{
  "n_layer": 14,
  "d_model": 256,
  "d_expert": 96,
  "activation": "polyrelu",
  "groups_per_token": 4,
  "norm_eps": 1e-06,
  "train_tokens": 260800000
}
Below are experts of layer 4 (counted from 0) of a mixture-of-experts language model. Rows are named router (the router's row for the expert), down (a neuron's output weights, with its number) and show model dimensions 0-255. Each number is 500 + 50 x the weight over its row's rms, rounded and kept within 0 to 999. Numbers have three digits each.
After each expert's rows: a language model's description of what the expert responds to. This comes from a sample of Wikipedia text that the model never trained on.

# expert 18
router:488472474471431477583588491459443601501485498548556465401466472537488457527436505545588470460472521471472616496421577484405461442470501499431443539609504535508520540453507495491525470497475436599458563519552510474541505496541510450495561548585491608470480523507433434505449500524504557444452436526580479515605547588507561528587514481600563513426603520493508599479480474505540441437535549477572560560505526447415503490535526502504541476556518523542501482503518447486461552516583576519459454526482495477504460476540473459582484500466488443548574470483546522549410546462591420460478487569428400524446495519583468495428508489527513475527513557602475482529532529519462386469599461547417439501564568536537555452539423564528488376528535496427500547590406529417501576578437544
down0:527391562483531480521490522464491615360544417485458535415539433508510558557443451537519520403478437447426488529469423472556584553540611441496551486473469517509514449544493623497505408487512506547459559461618446494478476484509466460499487410456526473471506405571504456461586510524443538516541502509459450456495482536443401482514446497443467498464494533475494429503493490414500536503517628446523559551508465516385492560458499539518519556522521511542520535487524484545391516486524425486525527564390510513483467522427491451505569545515519466464439517448456417516538467549525546493466538474567443464474455384394480461538513553455474548454496414505499480426477413495569468492495348564539538520449535518429500607541467446485546509493490451529495444510394493499448444487335464
down1:518502499435429498557429512498556466523478443541544473512440567489507528491593620419480579471461482484454579498508550553561497457402500552551561527521596524456461491523512546578509558574545514513532404502507548544446498448533419534489571446452512474550494516459408482580530455408440498560520570471572463591537543589460422446480504442526500536506472460499584547590525478500366645490511489481549443406475572504534373481524498412509506566472510432560444487462530471563583558503470520570512488472469489508425407615432618510466437475527474432516531430427498568502457528446521555481445570475511498465546508410461534560494562520517465441456432555550527512545549525523566530447530578510530483425514489503480464471502498494463455527448516409403563443487516579521512420445486484
down2:493500484468485564523495473453520550481418505536447450447398530613505497335464580461422451542554409540490456512431496451500477591468546602479473546541463477462504533510527537444505482462496472511551511438524496442450484519525536489415492427429480513457534479549488520462461501429510516491472564469461557501509487583416547501404508682452428499417445540534467505491376501535569520500401498523541469524523447577452525478440521517474512490433597537502462461571607581562518424373420559478475409539556545504509574481554489551522447511515398556508553538518448471440492491530455644520497409508498562515420500517572523540518544440532537505445495410486526542460458494539553480483482456458524563533497480449456471493477553587446457478460492537543443430399524563542451418518509503
What it handles: Two-digit number pieces completing years after 19 or 20, such as 1978, 2025, plus table figures and "–present" date ranges.

# expert 19
router:542466535472446462462512603536473446518521579533557495436443416463437459544467545478538428485578467540580486456418504576461486436535487451589440429565511528519582469519470529587541482581506505532406419535554422455587569444492545488433530459411474468587462512489556576582473440446455497558477511554468552583482476487473549566505430432565500556470555513438504531534512544458490495500505564419548525505477507543565610554460468467546489578528488484532558434517481535554548570432567465471551442548447410439608450433502543441471406436445445549509568550425548491429518590476460404431588565529464593464476501518539532491482564561468518554541558493448473478466522552467466461507447566446519424480506491545535425452561565549435510527572525530452541534455495573547538541549501566
down0:525446571525608512529581450501556448489571466413537445529496436549499497479534455543486482499478517552433468492481521542480453387518450504553532492413465531545493562437444480536501586546486418429399579530470493509519534426450605524561460516515568538585472463502456444379345485450625563535564546540484526570442546561498536513461508608501506521567426487494510596495460560514599506563481484591450545565476481405497488524477524548534454538396511432505584468511538480552438472490465441498469479489456475513538448521541484598511506428444582482530453553451502548535481508479514462555473509503602468536520525528526565514521528464521595489508552379538485539495502501504469524456499557394523435527573489439579585511556451492486510479606480486498376502421487541524528554603508558
down1:467459385616455497440510504471472625485495465527407582532486527483489505533505459485550514535510469530452421497475484531546492508454556507479485440475485474482428542557490443403572470487469530536564527446462467490539580453403446521520356541479374589539414601562483447508460510471465472550579548438491460477490503530545575481539544497451461440404540525503537530501499523555523431482447429462478483588606501525441505475489520484548424470542582435469566445513544503505580521492471466412468542562489511459514575428483494487478435473554537534495459423587489420461432499511424486516390558485548536535481522517415487420566535489623558472567447432571450538568506483503443568569387462494413466417654472441506536487462511503487538491510499546454444582445499495511534505481540476
down2:493467609457473536392440418478525398444529536479498482513588497402538483499442611501487494436509523597559448523487450574504490481565596598432516513474467512451471439502518520439458518510624575569446577486417442500535458447490447508506599491546523525495505490576482439456517429584506618480428544534587491477525560453537609476521519528531480440463447454451544463455437494545488572470485502626385496496387461539480527496539590536468479498450452540450533530475482451541510552470424586495478432543518509500521490605475463598534567614447508458467480550645565484512453439487471425575456510506556522538479500516473478510507535467470509518546566565535389450520518497508508460508485421459500520480524534523542495506388553421473549466412475491535491497519494447455501504558431547
What it handles: Bare space tokens before numbers in tables and years, LaTeX backslashes in math formulas, and quotes and bars between fields.

# expert 28
router:429528516445470475480482536498556479497563595498509569459521457532551480527519535484531441492557562499522423455493493522568569483493434477528470428485462508500494503472568530518623563541539479530456424530496446490578594450489520506427495364453500582655456571417566457492487395473439535529478462462530548526446498567458548510563610539566522504548532566494514495474482534480532534495533514418539513477488527556544646601473576510400470541494561500507531450541536440535511547473565466529480518458519450472593456487517532555503466460524473534482458541467551490409499517449413516388572477498471532565466462455553510450501486507486442618483609536481440540458500559478666419545541538462544479597538587533543471545546501490452595599463538482443473565534502560585468511512426529
down0:493505439438366423510487487508481555513507591500438515470479566551441499433609416500510607626471489538434460509538473498526486534483457478428451478557512536575533561486477469505570482574480545490458485517432451500512553461474455493364528420577565558474448531466451445493467449425550509459444420463516516439490533469496505491527496556493462387576411527508533522444540529438583433554420485480599484443517505434419605481389500496532516446453588547489531399465503600468596530488416443598554454441483496485536467578516449567574488519489472544520511485444539469468450451488531547492530455460543512535503533502528476478527556443458539521442547583491484451503485434483531497534437499511516450465526539540492544484502442593471458530468602582479475503399569566556620473415564562
down1:489477402478466494592497550478471597542638434468551417522626543462471459540538512513450482520586374562544493482531505531542511458457542540548513532519462482453402529500555513440484548562478585545426522502425510596577520468508536575540459523461436464545491470511451503414531503488502579565428479486498512473476478513492554534498483531456540561561496476459522479524547562455560560526552508510514424498472486526408551528576538573504485474454567557441570464521514551442577467426611460434537517492586393459484529477467576482596447416467482515431537543429481461465406442548516574529488584433413479539514546469394466454522536546464456538406526496469505477462547542497514429524481426608492410636527572500450496495536444514450480536487546514468529539535522587517515622529450489
down2:477497486579436491535449523474380540502424594522513500429462430394535426473482427551518529550510532499449473516546455429508596475454474448497469527472464451484571403536642499506481484510533515509507612450500488575520568443484412506545447502537570555504473504466547548452542497502573486532481452491442536585566491508530469413593507519454464492501530449539522432486517522528470581547492417504595552535502593425448522502506446441535574466603469530452450590470480448533608470423487532456619441587437544450460502454565454559405420597473452481516556490434532484557480558497524532549603503506525504504583442488526503561471498494487540496546491501504403480474518577385507491505458470497537570534588434551525517489542417587533520519471458505551547529477526433552574443401423475
What it handles: Opening quotation marks, en dashes in year ranges like 2007–2010, opening parentheses and brackets, mostly in lists and tables.

# expert 16
router:501494485584563466417463580562475472480416405534528455563517518472485506491554460518493385487516450499489588565535458469428489534577572482449607520439538468431530481456545438543476437554596435457511622458498465557455543540565488497536444563470400520471460497552420460526526527497496460484605397516484513534559451535540528584562457508553523448489489553587501417464559536570586405459497590511469514560579568464492517468459502475567513458475473522498458567518584510509543505491432515589469425442456460580469486403461440440522544599510471556557539543489474505456495545477502480612492553498531486450473514481448571403403550500502525582506516519400531588532407414522466502607584506485564419506598520510466517522471563498543456494484574487458427487423527517474534490477512495
down0:471542465469534486530520554451590578497568516522491508442505550550557533451551472454396496431491500610592522405567556467507485481415444455514395498453541453478454521613574494527541447499437495500526509498571501567445486533607437523490652513463539480482562429544473633504545537633463531511501437409483514555501526538551550476420612509462451561426497483436535382409450436508503487506540556541489523413560472511512530443425485496563493577582552455537516489473451505479504510551586578458524526501564537559519518449511465589587467594486449443436527568545476537480476538539386550464503465544562522537459412528524508537484504554508551526573560423473465539549489485479440523412456517438452523431421522499466531430428527513539510526583439531524571537495498493518470511490502500
down1:468468379517426487490513403491513539511500503505491479473563486494416567568418510489539528439588469449565489531528432505501553471546447517505465492487479411542499476479482490321551634458505414483440496524364519505583518456462458558491411424466517505607493518583414539499460416510477349552525608509560471616465542510512509524452549440538440534520531556564438476557503457567501499470461451482408409507513464498458433495501378503520569461532558537513463435483515452546527502493607579512489486485457501541471529505487534485529490439541494501451460488547559447528522490492548468443489461477579412510528588500507552589500585553658508478500514505518523518523396534454470447561446492554579478471468462535455464522534540428462445570538522446537516535484478490538438577482506562
down2:518545542444591431513484370495441524560546453522486599456607482597500361511502483497503478602443519507509467597551486583438529415508434502543523493517531534443434453467501435515565493462533549569457509562460506429469495471516430489503578557543549551508458515524594525454462546377412478405483495498490512487441582498510571442504532558545530498580486624440536440455475502443569454487484508449405560419386465486576489515505418503540462471548425495540501539478633487438521586547446438478422579511540551506587433474484527495564499574550387519577457507505523499518463474439527498525531524513439458544531447484495518455577497504566473529573545482478535480488553527393489435581549483541487472485550387490520446505523436490531581522560518522434509506555504496457483510448528547
What it handles: First names and opening pieces of surnames in cast and credit lists, e.g. David, Don, Ferg in Ferguson, Sid in Sidimé.

# expert 58
router:399546590520459460484507541510498535566609603455583519528529445550500498478512487469451513500544532510557542441448553515639508507492499500389438458436448497554466512472539554411518593506427483504446422534460468548462489466488451544441586440465497496524534508524552529498452450492445479561424447490434498526434512489453458404482443543519553551497416566459484548500483530551496564486548483418554457449508482549501456466600427484403500457547606415524515535544458485542454456481491501538532572549500550432562490652534495498423536570571521496564425495424467584429440484473529438445536462456536544482502542541461471488469458515467500521454571459564412466460497566486471368531467465440539513518412499519554425560490394473494509500486416565549527537494429348571514510536561546
down0:480429513512534479435459493531442482532597461505534532471455574518520468410417482518410515465523503540461478547569527466464505606574483432489453513511482501587546492487608540627538511495619461490497492509434498444468508481503577433414539432460540457517595509493377499547494551554557501554528449571445396522627495446485433525537448480448503510463464560473507485588499458551495542534541495509515548424519584496484549529520449422513463483571483430490518492571479463585475508482512560489520563491492533554463513447484389430467509549567458440488558505412461596548462589551554446452549530448473502438401560605531523578488614478548445443500448514547446612478426445398500543499553527527566478476506502433569565620472498435479511490410468509456507497504509515483572471567528520
down1:551424434463505514565556481478431499509570530585509569465585510530589606485556443481463516484577537566529549497552457533597537519504485488430520485421443362497551495589530519478464560519545482397539525463448527475601500497544583438480429509491453524486453554522514491538499564417526504606503538442447496548538463530488457559460539439563553565544551483515474461550508593425412453484471447503583537545462453520542568437471427495508575481491566536498475483567458547480557497515561493510482527555502525479520633525560573578465449492499479510494424517596570484454688530630508417423491509460488430485465477492493536490444530528420507580462512517450501568601520515448514430519505455446502470374544514490525442493469489530442569486549472534457461440540604553510484499490513441
down2:521471437381497485555470520497559469465443543416559545505422529417517506554521504391504496541502513490510533552522424424508433517501534474595572525539505496447511410486566463489524435487492536490596472502497548456489544441508521470410524561572459481593489489566550481431576513496509455529502494418475463486470513514633557444506512459450456436521561578525484468511480434534503512486472403485426518443463544472553476381391497444454481532428609493456558540534438577604576444543462517494491482505552466521450518428540451527508488523431553527508401603570511434439501528556548426545489497470546443583575456443505503450589571431482411573448569507474547584531500518513480518457501464572400490558431451440460490529484471542497542530501460519640536497562543529525639433476501515
What it handles: Line-initial labels in infoboxes and list entries after a dash or pipe, such as Songwriters, Best, Genus, Preceded, Majority.

# expert 17
router:427592476471547489544495576452575559476428591521603457513621488600470547468570472518444565431477498546466510533477531391522460409517513457461568471440455490503547549414510520451499604539583477536444563423391487578425481516532487530430531502527474483510575451521477495479499491513505475483519520523439555470616469485495490463493561530506473442494454459569584487524523547492514481405420408501497489495557605439502537457457432507600508485458511539458582566478548414531549499477507580567547465500503486535542495542464446605487513632497467410482430525530460504490523538505483468523465485456427520580527436567487483437453529415577546586404562527505578587503462512538532491516492471422525563569433496452520477457446608424429383463465520545508553551506485491509445435492457506
down0:474535537452526609465514473437401542485468547507476510485519521506550551440463380523486506559464451626538493369519533610492496543518578468615523482469523439475492510482493473565554464525451545527444415489550599557548465474439517564547482520555466500533508451440548493510424429559445537453503501445576476430473542536583460542462451574509416457598529441445504471552462518541403587486506384493440541446451560477413451545476458426379549472534471521469533457479441516588501469578518483481428535398485437528477486500609410579522437507512478510502512465466467452486411515504514423482498534521461516588505468445512518516504557456472531525466561507419539490466694523576464516487497508544487584495511554479466416431539517446425544508526506501509460522545558548493437558501558514
down1:568550409378492566526453489482415479460476569511485463459482473443562505417575486432549488475534495496511465552470490530524487426405518562639533504514535450555472483506383433460481477526427496410475489560574486448543477487455449495465438561556471486525507532529572580499490416591547529497480425440502546494432511556508537546468665504533566533428527474433551502478595386509483553418484486456468563463529504489488434586463470493491393500476506506550426501516438519414498527537538493497474418459470522524534487470487521402543477546509512447480447525565498477431590555501533562408621558572484499474520469473552460544435551559411473482439518570424426479470490428591501527537439522519396566487527494401578536467504502537408557581472486456522567410508536469484546508508508494
down2:453540492414455475536523553464497514462581453536413501512516450534514467513449522449490480447490556496513567540486516549512458510458494508433439472472608494384601480535566554477607512591495422443547428466424485430486480476544539521429438503464461454558484426535438391518517440572613522501486470658487491563609530477493433513506545539483516431462405502569541459468491487560473440546425457498516479583474472463497505537536498502493537442402471522543543571500469463454489547525506484439397541514502546490470422520466530559473493495453469448635529573557578466423375506491497614537532593493426498495553545556560522515421466502502564514507552519447470554533451500514604551507548493460513487509544503495655526558552579500491442534515558471461496429457470425518449428494418546
What it handles: Capitalized first pieces of personal, brand and place names at list or table starts, such as Ja-Marcus, Paul, Los, Sa.

# expert 23
router:527510493536504555430430454509535512409536434486453543512533552463508554494477440471489585423514504414467495550511424523561510455578444572498546602539482514546509467577565494470441566408495589509501542494478553568513464486410506493446402591572537486506584468598436508464478446517569573510503478522545499454450493562472399540513564474457509428565507519468511521403486378568522531518527511660376490561474450480481447510472509459480425470543558468476470577524451556450467468556479527417511605563508604510582545457496539537476519480484496493467516482496545494523500458470418467509411504502487447583550541505582444571584443499592470444532504566564549592554410440460499566491572518491422448441468457418451458518535551557472501426477494440581538473463483500567546471509460569
down0:509586475485410441461508521465556496442543490505418572475429479450481519458477486476524479530425563564427455537423644443571462418492471554502434527489556489469471487503500482557415451533589480515472584445527594572541430557436462443512639468508558489551433539452468432442497394488481489607520489527438532464515479444543515511499572542437471533512491485528413513535637530476608557563544475553375481456552526555452446501492560505505457551551560492536501476492496507502479461415512562535604506494530517530485534537630523503529440438462431478473475479577449635442497496476466455490443539513421542535546441432452471513484485463444516395490473507479538535500372457419503437503430425452546555532600551518472559439486499560472534504498534503454468470565512463501448434507501460
down1:475506391501492441552514464504484598577585527494475544481503469453540490572456596495505578510368473466492554504516485509455511561502426454479557578336403428380505498491620394514544528412506525453493458472485429435473568518527567469505581499549579579497471451476518530561484487461575564543420500556541491572414524539513565566399432441403590549494458561491508496479483504469494481526457483483454526611559570528540542482504512511554546437489508529423530476438499606446459626518419484527456588475518444501510563530531498518488578488409470459538538521513496446431507516531499471482525532516448570544499554517490524435573559425528595464477503421523430436520522535455421498545449447527502403512462474523458528508515543477523450411516543493467567503552521511522491547578568487
down2:468496446530572451457418447469472496424590507469526472490553527530571517581516507526506543521541502524481582467412421583532570493419394539456559464521467384574525556509465554606382421383535505561510504578571506490419581512502497570541512558518478449562426423456479546409506533513406577538561535482529502524513471503475502439529464566458547527528494510559570517570494428465512497574447513502485613432530525513542448462536447516521469478566413444577544578540484512488483508548434541486559536558475510394466426433479511568430565545444465554477568479442519524413533490509496473467558530535537510488538516574486463484454532574461589520560546571454515509522544558501412396548463514542497482502498472462648525520526424538594433555503533487627476466458529507488501522537466475
What it handles: Prepositions following a verb or participle, especially in, as, by, for, from, into, as in "fired as", "created in", "brought into".

# expert 48
router:505437523485481437487529574568445470491514544532566468441480472448496385557469556469539476481563437525545489446416494573469498460556471409580442448527548502502595475480456494597569453526492516578443422613579468482555548466465532461444480440419436478590446531516578561536483449494466476583449468530508574575509478510487568536459441474591516551460580533425499526460478515504450516490489569415523539485477479541540569554460412486521494558534459468568569436499503573554564563449562451514566435505434445415567429415507545467446434450460391543538551557407508506421497570455467423450595496521473552447436507477541556481489537547460541514495567488459464479456529568444457445515457554466529439492471505592511410425551547548413536555564513541522557535460538574539546568511520558
down1:462634440515487565525464489416341577530566463502526589425396510518471476542451573429517500426409519523507504473495499550619448495483465504514471478536512515564559567496624493455551495453393507468592442474485484412500486517478644558477548482423563429510465539508400517511494442490521436524456491526553522441468480447469483364550530511536535476457540553582454389503497549485556569491490573522478539497558500471543556542530461470498544510495409546521502511593446439434427472467405448537639511492518504552575458511460526431530536506430472557510511554518430494566453504494562542505527531508545507461545605534576499487531427539551519447488461426416540447502509534474591512539467471522578506505537451513484473545477496534520463471572511537467516475408515566453548467481451402
down2:571490470512557485479502510544471482510463514462479541584470475490480485515492595516444553524376445426451363587539515476467485524467442526538435423408438470521435461477568508410517493527465426476596491504541604526534484493623408429456475442444529535561525494454521551510411526629435474531563528430520497490458559507481497532524410539424570514507512602489551485491527373504498511514478485471377463492423575421573477574485521521519553528519498434401448512535468446472467483488567571420518470553490540474510418500467551507497426522422590494532480556598503448490489507499461433373451479447437445529530493453432487559494479510537429509490511478477528514496597466503535532486531505479521498499457469486545528544499427468496593363424456443532521393478594466452489434460542446
down3:530539466612436529511482480537416471457500542533488522502516491419484499476543519515455505490594552475506528398531415452456537440445519495478448528535354518475483452533478506465574612495469425546498482414506529530448465540520495523606420473590422519481563470477458592493443480459429485445540464451587563554530457633511466574454535533457504441466409539544507472527456459529494445493521499374440542409570466510488422477562512557519543496510518516531514543468460578472534481585420482575507594488463436478554588555523441532539546448419426539559529442600499469420494499438543553556558516511513456456506476525544578545488604496430490479496485477355523417626482494505430508509513516534417444496478492444521475570508530470419548525513473476509515474586398469550494466476597512
What it handles: Commas, to, in, that and colons mid-sentence, plus stray foreign-script bytes and mid-word pieces in Thai or Latin names.

# expert 63
router:393449534417548441499536556413487515518517515575527476498494442495497501506548500492528497555535506520532523439417505588531539441589499425522489449559534588546605481452452486501544526533521482634506477420546454483478578367442471532469436489443530475541434572501601536489512502499439454513509448507449466595467560511442510544368510497595490477485475503455525557543471484441430505490536490412511495499526568466590552586472464524546577562443491482517589497503529448539520516529521478432499403548509481433554502489428510438498386529533513522579477594505578526420520594510483486514588479541441605453489460398511483576503544502471451440500580491588448536458451558467444473553474533442501401489442479495596411558539431519498569484498434475510545547482568598488473577557453560
down0:411439486489498471588548494416513393409472504450538484540476497517466577526571487426458559525485447470595445434517406494488489521537520451460557514479502533490459466506515511534481491390456442477467547512541507474456541570532501498581425522564422544423499514466506599470534492605445547438411479488519385534487586441498379464460516585487501524521448508476433523587509513598561515430478507546491410566466553561494464451550411538535558475442477417357488452496604503559539499566439506387488433499487485465386497481480530482506476554459595458460534500554449440423476557453597489496448486504499476556518482494472508458550577518419450483530425450582530562568461462500404571433428527490551459525529463513493487475489364504547607493542488542483500431514489508549495551493504510
down1:548492453361432450534485435509560487516553496525505487521420509421495517431434478390505487478538479522514601464571469517511502530524514403625473471475518455516511536447501433457469466498504483515475531527540549547529433468453584475487391469412486505420559573467474464496561479491449504511474486510534577423544448446493488478488563537528531502557583494436517496555424473616521412436553450452530440504467441537529508436445444584420481429449484565506485525490466533559524495469567472501503491494464493516418605427567493520416584502501630592452499478443404581547503439519574512533518471486541612494516510596499518444496452418498463457471493501445591552450375460430510461494511478414422489437453588521499551518534451461556453534456603547584529410445503509529598455501506499
down2:471512440544425474537512520566461423395551558453437479481454546415464445519416442510513583538498478427465519484397436505434489581573549525481504510413487541457407490501436458474457450534460452454429569546550556511574498482430508450533551488450488496597396466443565390498525523458523491416476423410542509565484580520452422487522542589546512538441522516545433441446572505506476479480475523535505462494435473457450520468501530583520458578508526501497564502515449461570517496561428499476451476527551483477457480447517512544426566555560567521579521456593500439431492514434610391564454554485487497535597521451480516459453551360480511487465545468601377449529522516523498442487453482510490467430560411574551563559511565512564458523467489487537512501521419481464394451543562467
What it handles: Colons after infobox labels and place words before a name, such as United States, North Carolina, South, Atlantic, plus past and top.

# expert 1
router:441471515426476453463532510427495469540468435512459454514521560432443507540500541552532473500500530488435471566511577502564491479499527525451493505388516539516530505400519476515538585562505541540519493506493518566386491497423532500484487502513538558510494451393518432521518569567518460487548492471546394488474496404536500489445556507449551417461399436558539440589455548446473564509539430532515450497461569413467514531519556479432418550527596481489462489543542481510470554415510528465530481477539501468544484587458512542499492480547585379428435512476451510571587482426504599596437483471440420568517521472418421586494436352557545435489442543528499493456530478543481594449475520598482537446545453497477410534444498474478469412508399448567452527488532426397478373471519437
down0:477486358510535508486416574515509413524438428477568508532500413387495493467575496597508424460456471500536500474548484516588500452535580557465521526522530475469480527459469443471489490539538559459421495455468505478390476549463419529442475521547543415556483480445494430501498559562428563450460516568498523552530499525510539553564577550401559506445563529491445505455466466459479412397482495493524470505442454468439486548423480457423466533486515427542603570560598479501480446521427542477585394481529468588496520452561562424516462587498475381467478536563514504374532528386515490481530426499499490457441532569438516568535444524538512474425451470490496529522494435494586514527441487509563409485551492516474441445507573421555533523488561519606498528545446411508519503537492614
down1:392485455520514445417497451501557389508496475472424432473501440422473465512510574487545473520506511458498478489531403442501488456571442462492507518504504564598517455476515473468486438465463519465611461604495505414534580445621545520536506555466465426538489451498408420534588584498465466464518500550510472575479526493565431491474517439462564498526509530527530523478564599572569568485520555516503503467446440472549556510440521531572546456540514589492517435518394633504512536407562411583501502418507511543497528544546590448349478561567403462498523504499469500525479502512512512576501437530396542445464439467526350472539492545461561444538511512427555511519475462505563494530434450454545561459533511541466443604445477508564436544525453595553493514498497514495563463440450536
down2:457422489409450507457440544526560533475527524542547565463473639489458454448565459525549470512510522465555404515536472536544573516489410457602523578483504503507556457564483524510527462436510506536422578457431441546517557466531552487434508535430474576527540516428562470540465492478477548468459509558567468570409565529447487424484391427504494441463566480402458545557471479469523523495586461460526538546557432495457486450554539494457508438419598594471546508550501501490450503483528553486512493489534502567492555564552474536596449415477440533501556516589486487550454612504492491496523503532503540553509415455426481519594548489595539481505553561595473440423515546530544519472501562365496483496577487653463557582501476535561535434506535461492451449531473462486578510546374568
What it handles: Determiners and quantity words opening a noun phrase, mostly a and an, plus the, two, first, their, new.

# expert 35
router:521574522429391535468464502513434460471556555504524433449445419564536501538388608507547457465476521526606521455437468569448502505503488525539442463503517529470639470540490503541540475537535481521459439599523445507531573483467571450411503513418548436585489522560559533537414477452522522601471427460576560542465492497419442539391515485529481441439522485472486414546465481527462460559517487486598511425477479529572565578485409394508527516599459490478577437595495524547533547469504454545572523577490424478525445491500494472434431533460459535420489591472511415467550566468498469419593529486523486431424485508486485450486535533419575491503526577570395497475490537468452459462463601505483498510451525562469439506532450553482501552482500449452539559421476535636507501523496519
down0:488462590447504467549531461510520526484420516496433522520444448466489490479537577547461517528480616556522521569538494509553519510487478520569483499460462555518523379426440460483465505485433457582611500443527560534554531549566601547585509502445436496405555416469485506481459437538519479483567460452529504419476497452553471505461434529519421396462490450548506515512439450503467544521504481496536557489548554576502569577535560482452423514587454492394557587546455508540498399496509572461546513513580572587578560434386451504464496557448487577524488557524526575410568487533531522516452551370512563533581506502443527427509524447444522409485584502514590468485457481403532559571471486470534536457418441473480480446458512482594516497499523477543611486424487524492481591403447497
down1:577514501435466532498601567487497408500589422383382491487541531447551474517526453467488583563526486453522395438506543534511490511397541540472498518568499506513574550532495500527584503483481581531501524515488465493470477418451549535415541585465544549449542521580490525502440423434549469641465493593504473473488535524468491538475482605473475596541497615391449558464514479546433445437464474380482501620564544400522462541573440550516395535502507474463507496505518450555570489522398520460560540478525545524526562595502538568462554493495423501555575448463492461527473530455495479447535522575541498478466531435528468578458430457565552494525472568491504492468513530455567562478440542464536422474505508482509533568516597527535477559458423430460488546480438422432512535530466426
down2:541522505454526511508464514479541495386553542542514555615523470470521486509549509425465479493497460497392503538510450565497536455482602474440613475415453478438531551495521514467512468476450551398410459420563485445553539563449572511457414458504539415526484500641568588519489487529446431476589474533470469502596544491398529513473587513519436484440493534490526526437478567504452562449552497440461443519474497508456515508468452609474583443493443438545451521516537561529472484500529484579451559473454542517459498499452474493400528500499549480430543528496547570482562445640494528498435524669551542510526587536480506517489587441492539473496421498434575576625478485501514593475505581467501557508497577502495442469421521453540511484601460546589438484498478477468433433525538502
What it handles: Table separators, coordinates (°N), and phrase starters like including, about, at least, born and died in parenthetical life dates.

# expert 21
router:451512532424449526490479550543552432496503502462590518445477448472404510503477560492551500528587506593571398482384492560491441463502506367516462448594468504491534447495414459521527445541492525514381429547518427553505555449516470488422463439468445549536460519503483552642460449435464461615362527542494475532510480479405550506502473466520482518490568501383556583512420493470557479471458508439493546492505486474467611520508400547540489486571494440552445465505487571518446479440580500499500523499502483475521496531579539459470402524473486503433480573434518486396494599467420366419560484492454552532448425511518493567490528510553585503463592494476457517447500558491435482553454517519473474454461564556518415508507596556541514540563541549521482535470559562540573542509507540
down0:542504543447471502488407413483479534536403421504422436577440478494542479569545485499508598578546454520556540532437530547452494516436517499494508400490508530568498451484485454466588459513548521418491516487596461526487475496454575619405554463470511577566444453463456486451496489447514432547436458508473516463462461568499598543446498482567518438560477458472393530477476555480585514542530565462615573455527536466517594492515446534522481514436552463493494571500533418500482440466489492475473503524514547529549540519550482414530440559481484512456479438452394503507592488499414521564435554526410483630529438477409491440516609475563500559502499410499532535423389444607510461438535456502481546392557464552465477510495458473482496569440470483524418432520458542432407425523509507
down1:549583493370484484518498560460519498544555451443446491517511544367512548580450507449655472599453489508444507450553445486562516502550420513478583446447522550511486482553445481565531578412435496541494450499429521534607479523495529496555462580453520515435528464436429519495518532512563592536552364527436492510506425429509591452562512536544545556515465463525485480438544551392532487459506531482490551572524467501437477463474471529519517492576472508511562487566576442486514467576449483548565506495457544495533458420480476508530565426391527546550515484622455518465454486572461500511592533528430564551577566528478558429506444347429480562463490609507519499499509564528464500435428456481518514560496501552529467480483464461484464535560453458554552459474429615498506514449534557
down2:485441511569491524580507613517541543573445541576422512466495496544489477482463483465508489509525416434527534558480558478468488533462531474502453488465472553477508450476554457473542531477425516424441584472536441468511486518539568490493491574550543532514581527471530487544427488470530526519497516610475436505463550486410463560596536566552395408549477534466517436546636455467432563467427453541440536498554471448495587535495460554398428541440517502469500404575562519489603505477355462482505450480613577504500492493604566503473450469544500413572492532469556437512452487514569523550548517489509414568512477475447505601467466515573572529443428531621412616469540509539510445477437558570525548454507518469461521517505425489461532461406541514469492512556587542525558567494418479
What it handles: Rank and role words before names, such as Captain, Professor, member, former, plus Branch: in military infoboxes and numbers in table cells.

# expert 37
router:537467536494464464474494549563461436472525515525568529436476427477455414569439575469571405487538438537558486462427526545487531477528481407574426426552543541500578487536452542542584430520502493533436433570560479486547587462460509458419552440443461456554442564480581579561472383458473490580462476543516570583508510517444585516465462456561497526477592548443498548514502524485497532459486567410562530515475482512519578581475426499535489572555467471568538476520456581547552572410565494495542451494450410443533433419488501445460420461478458544553548556409478473415500569468504405460569529560456574443416529490526575482460565516458539519494585477477490482469537556467454488520457556412538432486472498552520430423564535570439528523537553522466515546449525576562546557577485563
down0:458465499467520562556564541529499559453507535462572435535486508560505422561489463511427418521569416543484439547414590438478492548509506500514521555553417661436492538444458604459514533449423568501424495483537481463496466507471479535467519400428468496516564495542457449546461508423462501486476438489553539551536400397492496445636479560441532478557552571512463554478516497516450459564454550602506519519475487519414481544514426559522570579529513521535474537506609552528479431446393520449542503558481559446487502515504410548476483487581516478538437524485520514488540437513556510603542448510474457510469485506528546517532422518481497543454527421452574509519519401483495473489395519563428494471559561558518456540539452473568549524543449545470557614534504405510640419444432522
down1:477488592470500607514549524416475484457431568523488586506565533498549466424432500510535553441442506526500606407570517498437492538456534458468590555530471518567555483455475466538535498462518528539500542455444443431442538565497463543487525437572508410586596402432481534533437513550488600475554545491603555436439479492551532460519542557476484583474523603465462477459488468529591466511467457506489479438563517465452460470518449544467522569432448508532475538366453450516465468601446420509508504405484487578377551467632477490559470508545470527397461486511549485552480500536553497546522449458585583536477519581578428510485567590513363514449480604473499470435542521482601486523533443562531495531479465485548526448441504560466465520473507462495503468458523522511521605488489524
down2:551462506555543507452558569477452510491458570538406497424515431548540521567541527502438461549420445478523552351533469524431553603410523502375476456501502493479562478485501599479545489469558565455492490532443533573485626488493608453568478525457511557463513549544470482477524523517446553461453460502479426497622528456541513531467519576466540543509491509513527452497469536515515544433512474486565545434488541525550562412474452487508461521519485511521480550435503594533474501475441472527530443405497510507534503481504370500455574477497530576443474422423457417510404508499645518474444425464557543507517518518499488540432543415512491490575426468486582568477525420512507454509504461554450588532602489478487526513413427453536498537505627509553385510493453428523512409606565463
What it handles: Mixed: the word name in "of the same name", the before nouns, year digits like 19 and 20, and relative nouns like sister.